config.toml
n_layer = 13
d_model = 256
n_experts = 48
experts_per_token = 4
d_expert = 128
d_shared_expert = 0
activation = "clamped_swiglu"
moe_layers = [2, 3, 4, 5, 6, 7, 8, 9, 10, 11, 12]
router_score = "softmax"
normalize_top_k = false
routed_scale = 1.0
balance_loss = 0.00308
balance_bias = false
router_z_loss = 0.001
init_std_router = 0.0187
lr_router = 0.000488
vocab_size = 8192
norm = "rmsnorm"
norm_eps = 1e-06
tie_embeddings = "early"
optimizer = "muon_variant"
lr = 0.0106
beta1 = 0.93
batch_tokens = 65536
seq_len = 1024
train_tokens = 436700000
steps = 6664
dataset = "wikipedia_en"
Below are experts of layer 9 (counted from 0) of a mixture-of-experts language model. Rows are named router (the router's row for the expert), down (a neuron's output weights, with its number) and show model dimensions 0-255. Each number is 500 + 50 x the weight over its row's rms, rounded and kept within 0 to 999. Numbers have three digits each.
After each expert's rows: a language model's description of what the expert responds to. This comes from a sample of Wikipedia text that the model never trained on.

# expert 18
router:462457568488520412583459427478450438537504469555492524458552567466529546560536542482524533404519541507513541512477381525590561484549556586491494568453423575574444422525438512460523464479530476501536487434440576493444439596431507452550477579580531502445502529528463503544496510443505561484578481589486576518480431544420535513439531580571488441523482444486447454591599515531501468443581476476516489564480501480501413532500537439422432469400469540480408496562448525491408518510463579475423494434558437508476485497505439466419498496504536478587580573513481454477581403510625504537566522554492484522494450481398566490529521446508441613533510574457520521443560556564547519417484494457436515446495488451542461513536459482494442535472544503454554433469417553499398487581443455
down1:474481493589484583377585456543458490520444521568476447480511538551522404419514463451590532504483516482460481411516578493546488449518563489446492463452387509556548439486466441527496437535509525553563645407628506433466585556563527530499506499496483618511540590469490511525520542441586467611471561482513482475528486498545499439558590552471479498557616414427531507536477494519480502406463469536469527382491563522497454578506495464502412469464557544521489360434452535489549508427537549615486409474529457538557505501427475549478586604534447492524433471482540480566522473506398490469452527487482491451474481423505548464516456459513474477490476541462480472510508447492551520455544421535494558598476521538526472490402456526606544488471517465479470413530537550496544483467486579
down2:543427496531451564483537505496500420502507474558382492436433515468518423485478565493507567486484597482402455512494536489540453444466553517522581565518452498460478564475507490519488533573412492513489531473522598509514500446580515513485545543464429556495406500423480465442447567383564480385442502476472530476479594576485493588510461469528464484410530524443542445527415487483435459530492465440611527533546534471527509523523510541414562541529602457408549421464537464407470502527483560501573422538488415571537500505461522402480502421469526473501538465495572567567572406454423497613469414483485513436415368516539492407483480596535527487493500518492501483601452419541534486435512499600473530557448534506566493495502535557526564558424503531506450524572472450401542502520464519
down3:491437406421536328593453477432537556438436549488519507427498582550425529509411503586477475522534510491453456532419522439549501575452496429454469415430558562454413533518514442448496492521534548510557630565608427495472534537563572472469483432497495479585422564461561593504549477536468471424464469553510542475554457548572522524513532552514494490482510435446498391479545497419411507444479416441490583556496496442455517476401518470510478495496477488524515560546530518482505476542504552557589470605471503508540477496459505501511464391543510476475430485348434469558541506600510546485512497513470520548462504485552496582491370500515502451459480526568543455546618595505467527508440520520542512485530474523513557474532472490456535601508524432486499538454572416466529479450512481
What it handles: Final pieces of place and venue names, often Spanish or Portuguese, like -ville, Angeles, Azte(ca), Glen(dale), plus infobox field names like Municipality.

# expert 13
router:504483590484537465503496439461448439450513452535581523462607577500524458524466561513462528390541584580491506427436481498562527500515495556437493551516459550607442438425493570454542466485553468498537442492471507411451443521458520412504514492473543504413602549451481502535513555532447509450573556525460526547496465550439564547474479494549496478517444528506419521530570469598479477507583458416462504503431479472541499562600510491511451512455465504623418510587462577471486478490415540440405431505479434476553534451507537472474465576433583437529554579555473544443589433591560511573538495518516396499549426453392512558566463439569464532487567589482561517424507539536502555437469497462423486517464486487425427494499470506485506592525529492577500439511442512539480419509399420
down0:443473530472577494494504506474613492546488484416451470511476636541526559536470438520525556516467419493529642532532490470490513503493579438525480657491449463438537512502522464552575508478490482479545444396431437508521457550516467474497533588509553497503461418488476431501475452524512556527488488609489534480435484494491438625395469584551495464394455527489498472532539485456442469538553527547514477487545448529494449536496492448440504517437576459503555559535604475452426574484538520504481571437431524484520498481450543508514486517523482477416527514529506386558432479658586568570550556545416577408450502502554414444504484471406564436448429521544429460517462505468531440464451459464500583556604549508542580517557440451458512478453482482486553499537416554457532437483462476
down1:451490565482473464485541430540482469552606460411489539558403586555483540511529494485568447466477437482573363531505531514548494486485509416568457424526531479476512488455464492521516525540514451572519543469504551494437516474403491474590504498540451516483493529567551468546575607528534460530492463489544583546548478401592535459430488446449578493444464490452404569472559456542565451498475530527400452409464600523467465558484557460479532554620482537421571423480498446381536482513445466439539526522503483510583464460599425503490530513516493430460527494544584478452452588502616502512492494548603482441457551557516540537561552477471564522487597524583432426433461496565496517451435419472503494517387536434458475551572482522536537511642509441495510453494486504546491512528493498
down2:446491423478352517638458585463375475456563549570532521520503426571484470486519524484473550507516434393539423502509443478455589481500504490497502473580477519468541521569514521485511536564458493459565543453519484523523455558519425487496523489482461552408471561544484440539580550446466505454526533553501479516485543598527504512412555575484481531427438426409523451528418458575432483557501581487465515581503483554514484476531508474535507484514566537479494493502452536441536514407447492495478582424516561543506515410394500470506366448458486511557476499485500524451455529504509449510405511468534490544540520434553441471480569491474477436549510455519591362506571444454513561596482548493500511537534581473544437525375405496484530478492591498415542573474530362545533589473528557
What it handles: Final digits of years and month names in dates, such as 198-0, 201-4, July, November, century.

# expert 3
router:497508589446505469519505495509474440447472534456569560456539564500551532542533505559416569407488529534539516458474512423588586521605574515502543540481456519542466381521439572500445481483567473467541458467482543499516454582478559496513491543522554548452532500463539557497486459496432513475540498525498533556566438566455510516421562549619451428562466430487454377515543436508520508478565495456497501530455478506490392489468533430493440470472440494528391514610493553469426501549475500468500475447581432390422434436463527446492438533421487475542521511538431522450617454524584541503551566527403410510568485464452512586573547485572440523477546509450534582480548524616582574463469489401443531460463528468491436570471467467445434558477584496554593464541444492451504442539465480
down1:530428444485532469512487518532496464483429468484471563529581520517554474388567497503518507436492528570486537507498548476467511554527386485388559552571504514418449473476499410591447474525527529582483383534531514553481508586458590518471538408539470540489484486592481454438463472485473524531437551515493444555465510393413479479535489499570539468557542486453505527495432557478498506487427594514546445390481517537436557481472545449543448493601424466533406473485505468461502567498498580581524494609555440410440497475577528446545533487457608562595570501471517516499445503519522431432552531503485435509515552490408443535417467433523477520476551516511424528465487515565419441494489485598534463628578542508447403467608464506466499462548509520544459588460440455570466531575488565
down2:493465342497501492538459589503475418444540553459384460506574458502421439409466501553511465590523453493444432477483594464558460478483394552518474590540458423499518519505537469575474452507493462445470405444531481491597473528500459588475423554554529460554485502538605460501465542510513479600374423517519457437528531495426462427497540446402518537583563533571418429592505514445525506496394548483476496459524490565446445517532474478484486515473459458483501476483541476482406515502496484466514556451549492453441482492551515562606530503484533534529562638481501495481486507434495533496571541516515568433496449475538447526496547496496608476513534503490470509564503543549489492555556569547576513515436551446565457567443608419564507520551544455407518584499414472572567485420474491
down3:544613532434473422472450470422437550556569487469488447549445525430460480454572515503533382539552470551487467457537462525482539539484423439492619532432616495470458456500593547530525606545518502487473589489613512502389507526579523445541469580556479542465576386401405512530496494559452600483474408457541473508565485471446507510601485523521502527504434452567476497597495566477568583525482414534463481550485515452485489536456446450548535491632526529468486509432360446496483509416585429491450561581461496529571457461447460523529472518546494498465520477481507541465529501586505497508537464456517584521499550475517430485515442492474488492523461569481524476410463569511510467418520504524571527412554469490480523585536488522521464550531553484493424533468565501549501459493381427
What it handles: Pipe separators, list dashes, semicolons and commas in results tables and sports lists, plus country codes like ENG, ITA, USA.

# expert 39
router:522526509469497526556470478491480432454398534536580563436551603469590498554545556522447573559629513518519559527526469496508509526592570538531488530462487563540457499374413535437460428453557421533558490436460534511501519518425524439575510486523599552430572460480450597508504529445530557542512560527504468543602460569430537500444496553496457483583498537483506539575515481507447462458462507439434566513466450426541420475586500478422491431460495601517471570522488541480403454528435500421518486489507489449491463457468624483475427504382604478555529453530500461476472496479500567571500441540464493523565491393453510471527437494536507538584422569457533561437551525544545585456444417536492538470508514429418447558462501503368486507523526561567515442451473511469481499555461447
down0:528529427541487378478558482523506448631543401458520555494463460567455556524490508486537582572534453512499481496457531579420479498520532451443600480569523458466465542447506512477471488501489511548438515547474440553503495537497471487473602475514474470545437555555433465496493481531578491480486448468498449462499469504568479412543414516509458453514593519412503482483587478577462497599556478488431540494587412529505588531484556493523532479463521407540553493552475519572469418449569415511629453420515455427568542516476546517486434457490547547523502563487534479490516518531512460609478481522427593544551531487378405585557575496484577520536495541529520549519511548517569475501521562591574535571499560527566462638495449497574549603484574447585441443517559481400542523537480515
down1:544433553439462537555470467521529438474552428456538553593463547446526497488539492520519464475430540516525515382616504426500363398473459537477558522430462548530515425499542485531575389554440466433463602531485624498486512447510347535515519515516492451530528529460529555410466464500593426481550466412464505600514424470406548575497429464393489518455575461473427448534485549478443494388507412511485462499443515515502533407483447498553557581482506562508501406540567471509537517509525438461492481557462499406478527509521545482512525528483552477491524567491398453446499450458571453534492474562514488473439544513536430471514508478412550600513552442501567508557514492527507577472503474478538530416602515473491614520512498459503551501500574456420585514455527498527515550482561453
down2:574410553414554496486499469376513456445484513516430552500524418560440604474516488511464423543543545528588530482440498476512515469553485453462518542529615461495549525475546487397508469458494469452466520570481419467540533481472456543516530515551464566437507502466557422472512408531462501465488430550548389533570508521411502445496615524400470448555532483536583488535500586563526551573488471462473582407507553502571569447433526497545485555469403510472484490440499553452523559438544572520595570552533544607496547530516516503502488482502524544573438521577553470510491483514584459518512490550470487439511554368472444521523483571431486587471456534517512447519493432571574496583542591445525549400431466470548547492452496482568481586497436482432464547487480611541524536543583564
What it handles: Early subword fragments inside ordinary words, often after a space or quote, such as des-perate, st-ru-ggle, s-pe-ed.

# expert 38
router:466432567465513422529552492463489451444520450499564504459596603504567498556485508543506567425539587608541520412495477479510530509549501604446481548497452576559502466400432541441527438507555407519519433482501561425437494529431505391546506474476521478443552573416495539569509492512438537511600563485446522515533455530411587541453470465588493514563506538458461493561547426514461515459514422425477476532431472454501506520542535498513447458446423499590421488540472528500416487545412528472478422494511418467516480465513588464479443531462573479564487548539430522444556475540587487521530569497507396479529432495401537585577522450589508554476486575434509565428538529580531560464463476480481463538445509478413398520555448456459474536493488485542535445525400493526496456562394431
down0:519454414509387553421455534524454511442462480504509440498422530602512543538545442640476497525530488433499524578461530428518516412486415391519581510410597409448423539494559482519412461467569433435509453427521494557502480493586427599512411549444491480666546444461485434511556463509502521505419502522548501516587547406474490530401468459547503550511552527462553443494543632502477517520509418538517582535533447515420545505471447473529486450496515532534518491543505448504541521538497449525495536493482430466456575558520493472434544490549542578553499471389542500454444439553368487552539528445533512520524488512532550515477485514441515510458528519572465490415514457464492512538555497464546486543420516446452483539477539489518449411501510473507529421472482622481425607491564534
down1:416506509508506536420494578447499546445630541484540483564544537498472589519530539508541414476470510487487573395513466562492426481574567454486514503392589517461512537532452475394564583608552463507491448555491453536457559452498535476529484477429385491442426474447452453464520597533571576531522495592485495528513596558474482466414474489361484472457424480499466565553492511425440627502474545553547558489495457585520402488542457486496448573456502497496451509545486515514559520456513512526462546499476446454495522506593600430462495512517484464487494510460509501525427452521492492581529508553506518518446469494526482522390503619524497554473541443507474534521468404529570387533418464573550473374499562555386474508534496428485567447555466477529451561466469516539572527544446508
down2:460520546460424526551473568513495456448460471486505462516540466497495488400587489382478596500461406480433587519582497430486573635519526481551519503483419483586452529458500512570501517550447589427445526521514504402578482467481432529421502418431531522525389554533592469516519532476481452438439536506510454481527482498521522515495480520494519543534479519491453542471590518607549497515454481458407552527499494461494498429473597508499493584566572625551493491414510562570476497432454516573464513460487493510482557448584459450508562493463594567485407497465547487503422483444451475386414475540496416414460539441551497520575419399485497500577522511550478481565505545430542493446497566549409560498583452511498558561492461599497634544499459458521470488441507533523493484534458515
What it handles: Individual digits inside years and numbers, especially the last digit of a year, plus units like km, kg, % and table pipes.

# expert 1
router:514478528412490458506450516516437432467443491536513517522557578467535582504510549596514558426583540552557547445485451471542508490558623530555573512439496556577448472447389569476453435456595437494531456419468578480475482594516555463571467506592590545471539529466520525489563430430479510456504503566504508543509413534462567506460521560575486505498423443435506437510570470513482476490549457450478504512421492366486425541487549486506504454478412541456470562579392574464431450541433468444429435452539419450403388451517501492495485530487562472566556553483439501458586490535582527551539535495498472585578471490465568554538533452536489533531506579436534522451605497549524536395498483431491564445431488453450519520528522435456523545509515502488566445442428585459503476510490480
down1:484539390464416484479603512511598519470507547399458483564504411470515413537520538454520559418470474505479498499399482578421452455470556471535511552545437527415514436593516546458564557619490499502489517437564413532471505487518523487532506533478546574451481496500474579544515500470534541543488409489453563424478505470495518557483433485380487494502527446442572480459498559387467486549412527456476513444524581428478553434566486573538525500412558525489527515521466487442605545517513510521499371453505578491440515506453511453509453501538472373485553469612442588518484448455483516391499530445540555473509493563539534452415495560505498549403479575536435553538578440511553480430533512474459523447438460432472566457451470474483407526560491416571471476583414514458485502522510551
down2:541514567570451564533401447547463463620566458406535434439428538527564516434489523504439588517512429540532432505510541500544490471476388472489502458497589442458560471580487538560405488544470434528462496575556480516437513531376495483484488541402515454459546469450483464461585379558427571444529469584564445495524410478536563485462529466485420475468544558472475528481459519460535576508525509473440432417494461579439393500516465544481551547538502503482498528496537489484492477505499411533440491494576514482535440556502507423413461555376543501514493574497556444493487533493576552500437484561547483553452616490468491542397520504509615538497476497462506486512419542465586518515484526598469471427562497579559493510536580489471481525564533528446586457510454445578597535469469445
down3:457516491513473553435436509422516492410513504568451464525459484507527430500525502592506463529485512506461375501487397465413567559459428573622454567554550485472545510476537510470534544542482430532472452562493477531476561490514476554507419594460593522441535509462545557479468526538431360491482500464520484444468532455444504465399443497499520428484434505440479507497492546461509583591410499676484501551549496642603532468504507468466477490525475514502564498589501496488482540506523559577464499528526502525505477488521476489571485469486470521489484537505562409512473546429420440495463571387487458488533484515600514534465581537462473572489548568445487408489393515434444507455526518538494406547414474489467481441420519568622453475495606525418584475524501550487540491461469588
What it handles: Latin genus-name endings in species lists and row labels in tables, such as Xenophal-ium, Chrysolarent-ia, Total votes, Genus, Synonyms.

# expert 45
router:480444497411506505544471529492497487483429528489522547452475530460514553543504522517470565453458533562570571524395450453501581461563543484456512528412505569481443512476466547421468459457536520560521467526401545413499495573475572499532546525525496535366552566431521574555508505451480526474503525552456500533568468612500489547460522477491444495610489437426403394550552461518494492507468431472512598499536479435535440508534573350503508465479525570471457504651498608475457516564465571516504472449509431404471446476491556436481499515471520471535494487542529497534592477515472510607580456531459456541529476498483473574599519444559520525498500477483476521477491508603538547458432455400480480538472544408441513646535467514435445504381472535570502492456515547381442451568517470
down0:491509573515432514481382431518493538565363555554551588499524501461488509521523567506491458560473468470549484515548478557517576490493425455570489463482571486470521522521496543529511585493558414579456470532485484539456484507571451538480560442455424482419560519456502508496526544496486447643488501529498570469489493521561555500532449440586565498489478451417444527613579550550412585566485570493523456488498495454517495424384544444595599560475555447501537493539499538514460547546517527384497622578467564527471525514556459544430517540481517479521460560451454530504497456483534576435478542479531539567541446526435460572546464483486517543496535413545421526543429516456547490534588519545487562479593454442522520449461521479618543514445430475499514425552639538473469426396444524
down1:402549527585533508532522475424496579499561540529497575531541451365522523489477559501521518463466516612440391427433470474498535502473511544510468539503433495507481492474448528572440453557482497469534394503490451465490508548500456482458487503520535430497489510513493400417454444632438497455449562618486487506508491506425617463559509549494601430474381438515396478387457498534511542440451537524496411518427489451484444593428454569499456471500453558540513542522506569484536482381531568464528547567539459656520446474418498486435507455446418585508552499484475443452467552537539528483473525578511508532431544498603500441541473582444368542513514501470514510542431550461534535502489496600444472504510557485532523470555542504497530511490503551538588473479431440554458477521520469
down2:442414490347510454288435567513472486526487426442469556358439544513589548479501476502489467529474457526493467510538502530396483414546496511508472454464525463395439571588486528502533534574469498560494557568500588503405500480540444544480475561520550534441610557574516458544492511427600434467457412470503518470474488570468473507487513466560470531480462478578454494431439529559460510495516543437524502495504498456425611454544495484496491516492521585450539422559576528516492482535465549512471482516470479384539498515453529437537474450497522455561390466496513519595487502560520517540469495522608567564399508541531459628522461513482532536428567545477509460556489458541555453440500451523474419463536523446503468502487511493484479530549499506616425485413573558501460460449493489
What it handles: Chinese names and syllables plus Thai or other non-Latin bytes, such as Zhang, Lin, Ye Jianying, Chen D-ing.

# expert 29
router:502524536453488436499431494468543440520438563502471546483604557450533554577554517494478539446551553558527512565449434456524609538504560529454538522430450557546395435454530489482496486406561470496518486497420503489437463500470559424547514505526504519445431439473457564483534540464471486453531517591499518489483382575511550515456576487532400453555438418489432427581553539506507535471537494460467488479468484469505367530562528481479480485435469467526471557573476476468385499546493463478460452439575489429480496540430555418494441519512502503589586520506441519441606483520511629603591543524434487550564472492503533615520439456539520536510526475474584571476545593549529473460414490424502520477467502557529387545520527419363454546455524573550579460509425497442497459513471475
down0:564462529480439434507421507481509485476490482452481605475455526525434494575568455584459534472443497549482487529621603459498464495485514426536521563514497441519447546565494543433493421432524464585510489514491514451560579446532444512453545520561527435587516481420478494513497500581418381543353471474455417477508526471540459533489616640468519522552494452552443524489477484453489538563438457570438474511464504479454606520565521460439502510561512513479436501448473476552509468498463486558551424576498567498501469447575529590456496566457514448453459542530564465457447492473463477496502396468479589454586530593536480454471501412491426463526500470507355470477407537434481465592457504607569495433592534461490452466492459480476453507441444528436606525507473438541573476499497514
down1:541480501525606515528470529441514478538600527529471499452475426480537492458444452418544448502545559370516499573467507487517434440547502480468468428507470419483527612508475461543501524567620501585456481477499568458574527485521408483494446475507519589468567503415455534528509417398443502491472510482474441521413557445428530541584507539490535586432585518505497519537500476495391533476555519500515462494495494549500442493477620563431504516535478488459477513415549468468616518493423534485533455452497478590625480390573512608526496517467521473461581426521542444420554457509462507465421491529493577496480522567449494575569528497481451434525472461525423472489445563515398503459534452535593454499445497450588528531509383490501501495508456502381569567502545616502546565468473492
down2:533540482459593447451431475518506546480550537496525477539552465471409550348449427448595410528550450497504497578510445561571569522415539446435549530517565647528509501487504526448523405566449555501483506515575374520451503563548505553503556572533528546545516523507506519477504553522599487454510398520437478512544531548482505488501382496537568572481467474518605488474456538444542504436538555487429524558604542445467552410461603539471499452540533519537540620559486501582526458463457495405473539455453500550531570496570504569504418488579518478511528444506511471507381521504477393414422459564458462556511528569420479505521541505508586505433501473556477515561414524506515475513462473507456392486509487585480477542503506460447564447496519472524440452523513479438486483426488438
What it handles: Prepositions like of, in, at, by, during, after, and first names or words just after list dashes, such as directed by, Le-o.

# expert 6
router:534498532428464533572484495458539443463474578561552572474557548446588570558582467478430472502539566512491502463456500484490443520532496545429497546449528579560460488393456440513498462460567457514471452456411513432471438511526517447595592528523528565436533472449421556497537594434481589486586577570515485522650444541486495593509584576494468490559472487477485453513560418499449415452474512444392562588457496441555481576549542529485458497518459492523461546493497529504447390571508449496518491503541489466502469495421472480435456612537576423525616501555427503437524459547473524532461490573408428540524475456491542490597483449501435473513510575488553553480499593523491503484498416450489531436466519454471525609507444515477407499508504640539519431454522579500463472527497488
down1:564462458509568467574577392535539427509477509477506524506555546487473521487450485546505498487642586487468482542544449446454430430543471496450570461467500550555526458535493523480468482507477451583501476579510530477472549492550624529474535506523498432438570636581550434543540465414483482519574519445514505484499559498519519519491487365516443555512594534547542530507433483555494541552415459556477507422499551498454468477525482472520443480442417405457474470461505400586548534427498507488483610485479482480544423524516501452448455446510551577427495471512522492515497482427449566498441482402549432530445470555544561625528490520530500478565502562559432528498419519442558383635529509516544547544530502485634547465441477448556479492469528488444594546526502430539495482525617583
down2:560549452542507478479553457550488492495516531410445515565393476482523427500575566436521457552418470533541459425461495508493554465531542518604519481551551454495515456521469563484507509527619386483536529478513443489541633495474419524483533453469541455403501571460491474510551522541520556526528443521546412465503458345527425489505474483503556532553541581499571436457492508542517526406586493496447439536518516521467429564484528526485483468444524502510491531398505414557467487606540540582504390608549512463525476472477551462447577383493505468440557486530476495424472560424528499494409479583479466554470521533478559494619529493591418507442540507491420556494521622495482546454546479550498506463535555433534426502431491459480444377556462553427562512433496482568497524431513479
down3:504484557500464515456536463395470523521411477536537512453472554606501521463450557591484546505412454569529540510456574459473553562482454493586547601545544504467393477408552420528471494552493547461417545457471550588551563507375551524497517507520491440532560457521525449408521493550526412463460565512508395458454503427520503487514563483449477462495615501501543527505506487549479555579427474473613511355423477532401522518468513480493452514564464493509522449518524365503504561452432478466518413544517440410524457551472521546522443563415437408472545454473423484401501528451438577512458588481557538499436490456506442502437459544401572500486420541503542597489583461521447516557512532503503578599535525539452490477491565455507470561497496491506455475451508554488524466475530555
What it handles: Prefixes and first pieces of compound words like sub, pre, inter, non, re, and hyphens inside compounds such as under-construction.

# expert 26
router:532426563427445490501558496539507432465410459514564485456504472480535603503490512580446578452580506538553534521513487401542610531551461478526563488495445564559471413436453487455479419480516457463515465431501486480494479570474625472512522526531577568505501486452492523523544433404483523470564524525492503584517474545486560557417545473576433385598489529479506469561553524560501478421491433503420584541475489479478404520455557444494415416454449512574416564512505523500452524514462508439491387502547518436420395524474535407419433546463495485566473561548504482481498462524578628503517568524466489570521452486493567585518492517609437502482567487469541535471521546600564548499435508478458475441458481493490477528527425426404486552411514471549527522460446469434463513555411462
down0:521513552506475560387510512553534416460456480560555510464486467552541524414487467476465509538452457506494521538544518475577573480500413606519521471557569444459452546571505447626430557516470492500481542466469474386515527538477504519465492521445506492494569488528480464574511495528475354507449558559428608491443475499488476449497425520512490465508477486465467491534479534395511435557529464550509469562458498348473526562504486451465542548578502535616475413476524561498526490480540520539479532463543517549502434516452415490380471495415450510491424441466501575436522473574600528525419546487565612458459441518499490512502478442538461467429568522632517397538533363483392467549523493589416529553434484381476446477512517489494492560473537468530466472457497456464545425445537552
down1:468478592561489408549524576526490478538502586501500455390540393452477450460478576493466581486428458506425543487487542546481450480549533463476516466479633439546503465454380586537496445510400538492494440476471474489467432496473533459451570490587536423409407480543561536518660500526451479500463382515506452467483493560478495491486601514465580479505534455436490555469439447510452471521546446583447496462520424522499569488573558443475554555506543521420550476542543530527482529405500468462544539605473574515512441497488591476534461487512456575492503526539559530434445485469483541579557513435458522506518495574492452503525518572513519389589533458456562507522457491436468491452566490611436537545575449460539590541451448500472526516502427502549447510577431422607531487474533478
down2:489518481541429479499517535539433470480577487526577515507503488555543491634500480423544505381599504480502526462599457408493515508440559555430469515478521573429512476411471474449523418429594540458504497573469494475509624433545495455542462508560448396587486489551514513435444501533465511458495500417459560534532413469513590511532505413586510515537459535561563457556609402535533510514454406499511531414577518494507449482489485504531518537568526437595474536459424467496483509518468510547548506459508432468558593557412466490615548543516547481432453538438571523500484483546584604553440496500529512406571456536510492500421568488543486445523516535493521508472475478478472509560509486492433544576477514620572480520494514541480436427447527486474535639411548495498517506498378451
What it handles: Prepositions and results verbs in sports and award reports, like won, lost, against, at, of, the, after a player or team name.

# expert 20
router:529517548456463489532444488523534460493452459616546525482543568444505565460497545575444584471527548555556460503562415480571479465606493574493498503496482639510488425480443604417440494403522456528543419452481570451480438566400562450526519496501552522465516525448494543535575535523413530455554511508479564523569417527411553515503537546546413527539515488488483492510548419501496478493503401500435550559449436387492497527530479468443487491501449577475475567572460518456449406529426484455450430448509454424500500403452645486469455565425503406554545467521467549482565460562553546568504543512503371570566430437466505507550454500560492542495505561473559481488520578510493517490484484469463546400494451466499454535480399497495486535381546520564551460542481534465456520552452434
down0:568460559382504527571536565433455493478448421438487551389515485532419498412439435517478641478566518530490492576419537483503476407491456466467518406563566473432527451520457496487392501475405495528428423487574486580550570397489479460610488555503499526521542538565546512493510457500547467471506515477539576592538488426582626519473555490497525462401488469534431409503573493513500602537535404569550479454528504495523550460497453626476491587404589503511501423543511558448539511493515455449497469460485443534551560466562446475493554499508498420529481586420496516495536537597466583489462471463508560514500514544506508531566488560534600410495475508521447563497464482518399494513497429478544566462559491562518582480497459491519515457479531506444576454480492409493513467490527500
down1:436477481460549476470504513434479479367517435500522551533416536557533495577410500441546435537534502502453479533571528592505503528435499504443433425382516531505558486516575402654494540505429502465498543549475561467492496509512524480477545480394531472441496469458491451560433485529537551383445463459471426554466600459536465477561546490450572546511496484500567492502476465539498459538491515474513504511617493446512521515441535495470573592483499418482518526588489512538453567493489409395525414444494496458455495476432499588499540493506574437448551462412534454478418442566477479463495528517478485484471421498493451463491488568427454538473506416586517463524600473387470440481398422549529577480543453594519378476536456649593512486497465452545533471466512462495511468560485547
down2:527453536446480480520540488537469575508590499459441472457453505526510533408520525525616457491499518528459458499509517504502533560394546518535496455472505489464397593517458616553606431422463502537525534420572544451580497539547458515526525536625470450521579609511519448479537496493454552470438469449638457430482513462549514430513532506454556494482510499441565501589493535578500483511544482483525443530474501556532534520520472497552484434531541445483396402465504507492455571432437470568554465543460498539444500420521528522490499523537614510431507512489525480460506501483463493422534543543625466537477529539491548524560548452588542448505473519414492496477538539496546479443500477437452423442592539492498493571500413598430479552537627408480358553566490524623521432530402526
What it handles: Words inside wiki section headings between == marks, such as See also, History, Career, Personal life, Later life and death.

# expert 40
router:564469568416490460549497539489465451458409492529567476509600575490563533598485539606384599458486578546578506549465496470557539565498529545489493550497447543556428505382405550447488500410546413517519404381466533455499479552482528464580584557561533533477583452485444525548543469487482540459527473516509464530556441534545537533370540507588520461586458545450479523515573477504472419433550427475505528508400511519540518492445520461473510435452457530578439486525479466486477459588395509433489443453524412459436453505459511485499452491426456521537555551599523500465508417539476487525558504529482424522523453460460533571578481470560505544545502485497552532467540549517460563455516465475462465424479545459487494605556485448455501504442528580568543410507468579530409409564486519
down1:522537505432453550495546522458503456444423458581452482482416437473444579504360530511539519562517454490568472420513475535495573528524522547469546425489420512406615512437566504527500389512488542437427582492542525485504472509542471458548426618598612556549469516547538432391573529434506498518438478437515487506419569426502446458479551509550521454508461521401492505496619499483414550546602483526500481489627506489511508446530506527550513482564549457493488520484554520515531488487501416471479505492493548495501475476551530469449501505406359536500502453477547595495607541482411508415509506429391515560499486521504570542427503513506546604476524429362462483502493482536546425479459470570429506527381540522530431513483471499538484536546547562465557487533531434485516502510495537
down2:554439491466517402503395471508475437592509452521662586528476479574500505506568578518487522567590443440467484470557487551400529523465488481509507539446483508521448554526505554524496550567541518524528506454527567437477544536430502554402479475475556538543476455461528461417522486505624492504493553532562449524476441556530538467492473520575546469462494538464420490548441526517543493557410541493570331487514537619515519476559420544569595471513497597420523515436456440573544485529470487551517443598440561459553567442453561527578468494509480486527497502511465492403511560555496504529525540467470457561506513419549469559451562518572482484452508385545432491592531415551451568535529503595479492572527453459453376499478454503409528502536562434499428486479538501473502426482466528
down3:527445458537507517517416531534468529492505513471458576507421562603564486498589438447500474474546540456468462535594496592475543485528536521434433620453513466469426579422438424536553483530512479458445450497410510527505418534504492504513571419384550479572544463487505465548571500565492432487382469571551538582426498533491518536402501610496458530483470448564446621431433456543606485514542517529523514489511483483467572535520486560525436560454532540519447488461404549519568578499394488576525455525527500488532530506582492571431568398457481486475497501477471549494449588544501476475506567419432530616511492448453524485474565459534448442479497468442558461558486489508608428476460540551452450464454459602516480414487551504522538476574496427489471470453472552531555555459578479
What it handles: Middle and later digits of quantities in data, such as molar masses, heights in meters, percentages, chart positions, coordinates, ISBNs.

# expert 8
router:468467497498521434587449419401447464482524528548514556483467566463539620530547542521464489436535524490507488424491396482580536515614568566497591533500428583565459447450457502470482460486472446521596484498459581462496420509428546468572537580614539562534503572468460521528577487536459529386574555459426519524513488558432496521473493564500461456537401442499420408548545475535516449487550464482487550531395551461546461572541558463462506490472482499513409528557487559492427481475422563436438476448477408484481490433489484463460498544460550456523595549551463537496539475562633512516550467536473412555539424439446506539502507484519496568558542620508527500437531587559537532491454525431432576451500513436448467542468464436492471527542516509501595476499433574505438440560460511
down0:467522455556458436589537474513474506559584525506548450496534482568548450506542479387547580568530445501509532419533528420460567508477418527493558386513548500509575570463559491527476475545499584475512416510499561481481470465557654496561475432492463449505529491456509503543537551477466495501582489410442483498490504489431499419398485514472473530480520531588493519528543409546494528436485610435441556476573401428548591500474520550482486504476517568517459512484424527467479451425487481505607563450444495474487454523461547473586509602499544515522457522533501581505419480508563471558483545459593518554379472507510489547418475546538561504424513501591427505491537520545549471488461474453493479586584573525505458525567444544633539435484420471434401580542449469555573448449568491
down1:499594433461529502528468439536460538559460455505480559405578535477534532463426577546530508509543554392548479413435585511561498536484486443469438554530534501440525521517497499514551556458467508585426495516467489514561522490463541496488475540399446522626411499544474481577537461545464452457545552535589534450445586597399507527446578517550532490512399540555542474541519414538557578571365532543639496467580446546488527458574517519504441510579473574441590501503578585511456531523437417454528467460540476503454553431477500481468442546597531493469499508395543503540512487425496482434498586489517454484474413589489409559453529496421510491478434517614420523538502472496497549527528497481418539534606454513490581491529538470497522515503473569524534447496547446480506477547506557
down2:523583611524470563505500464453479478461529450479395446549462508499499492457538564502511520596511468571439413531471624537482518474541463495551546530543563494496561562441428413547538543577469572452580549490402454504524511605548603558447529513410438427483377545560517493485517490465474443376415569518505525465536496541449538485533458500479523536500514518506467530442451551512507492607460488507446438440452441498448486477590500604494501487503523451577547495566566420498534562503504453505513443498614541513525493460499483491424495492476533549527494530444489474512490564554548512485509530478503498461462408386595462456507539549542508629399506431555484437478513536521555497570457447483586525524459533662519500582462572546417530484480617535421506555513517413485478507497512501
What it handles: Final words of organization and place names, such as University, States, Army, Foundation, Railway, Committee, often after United, National or of.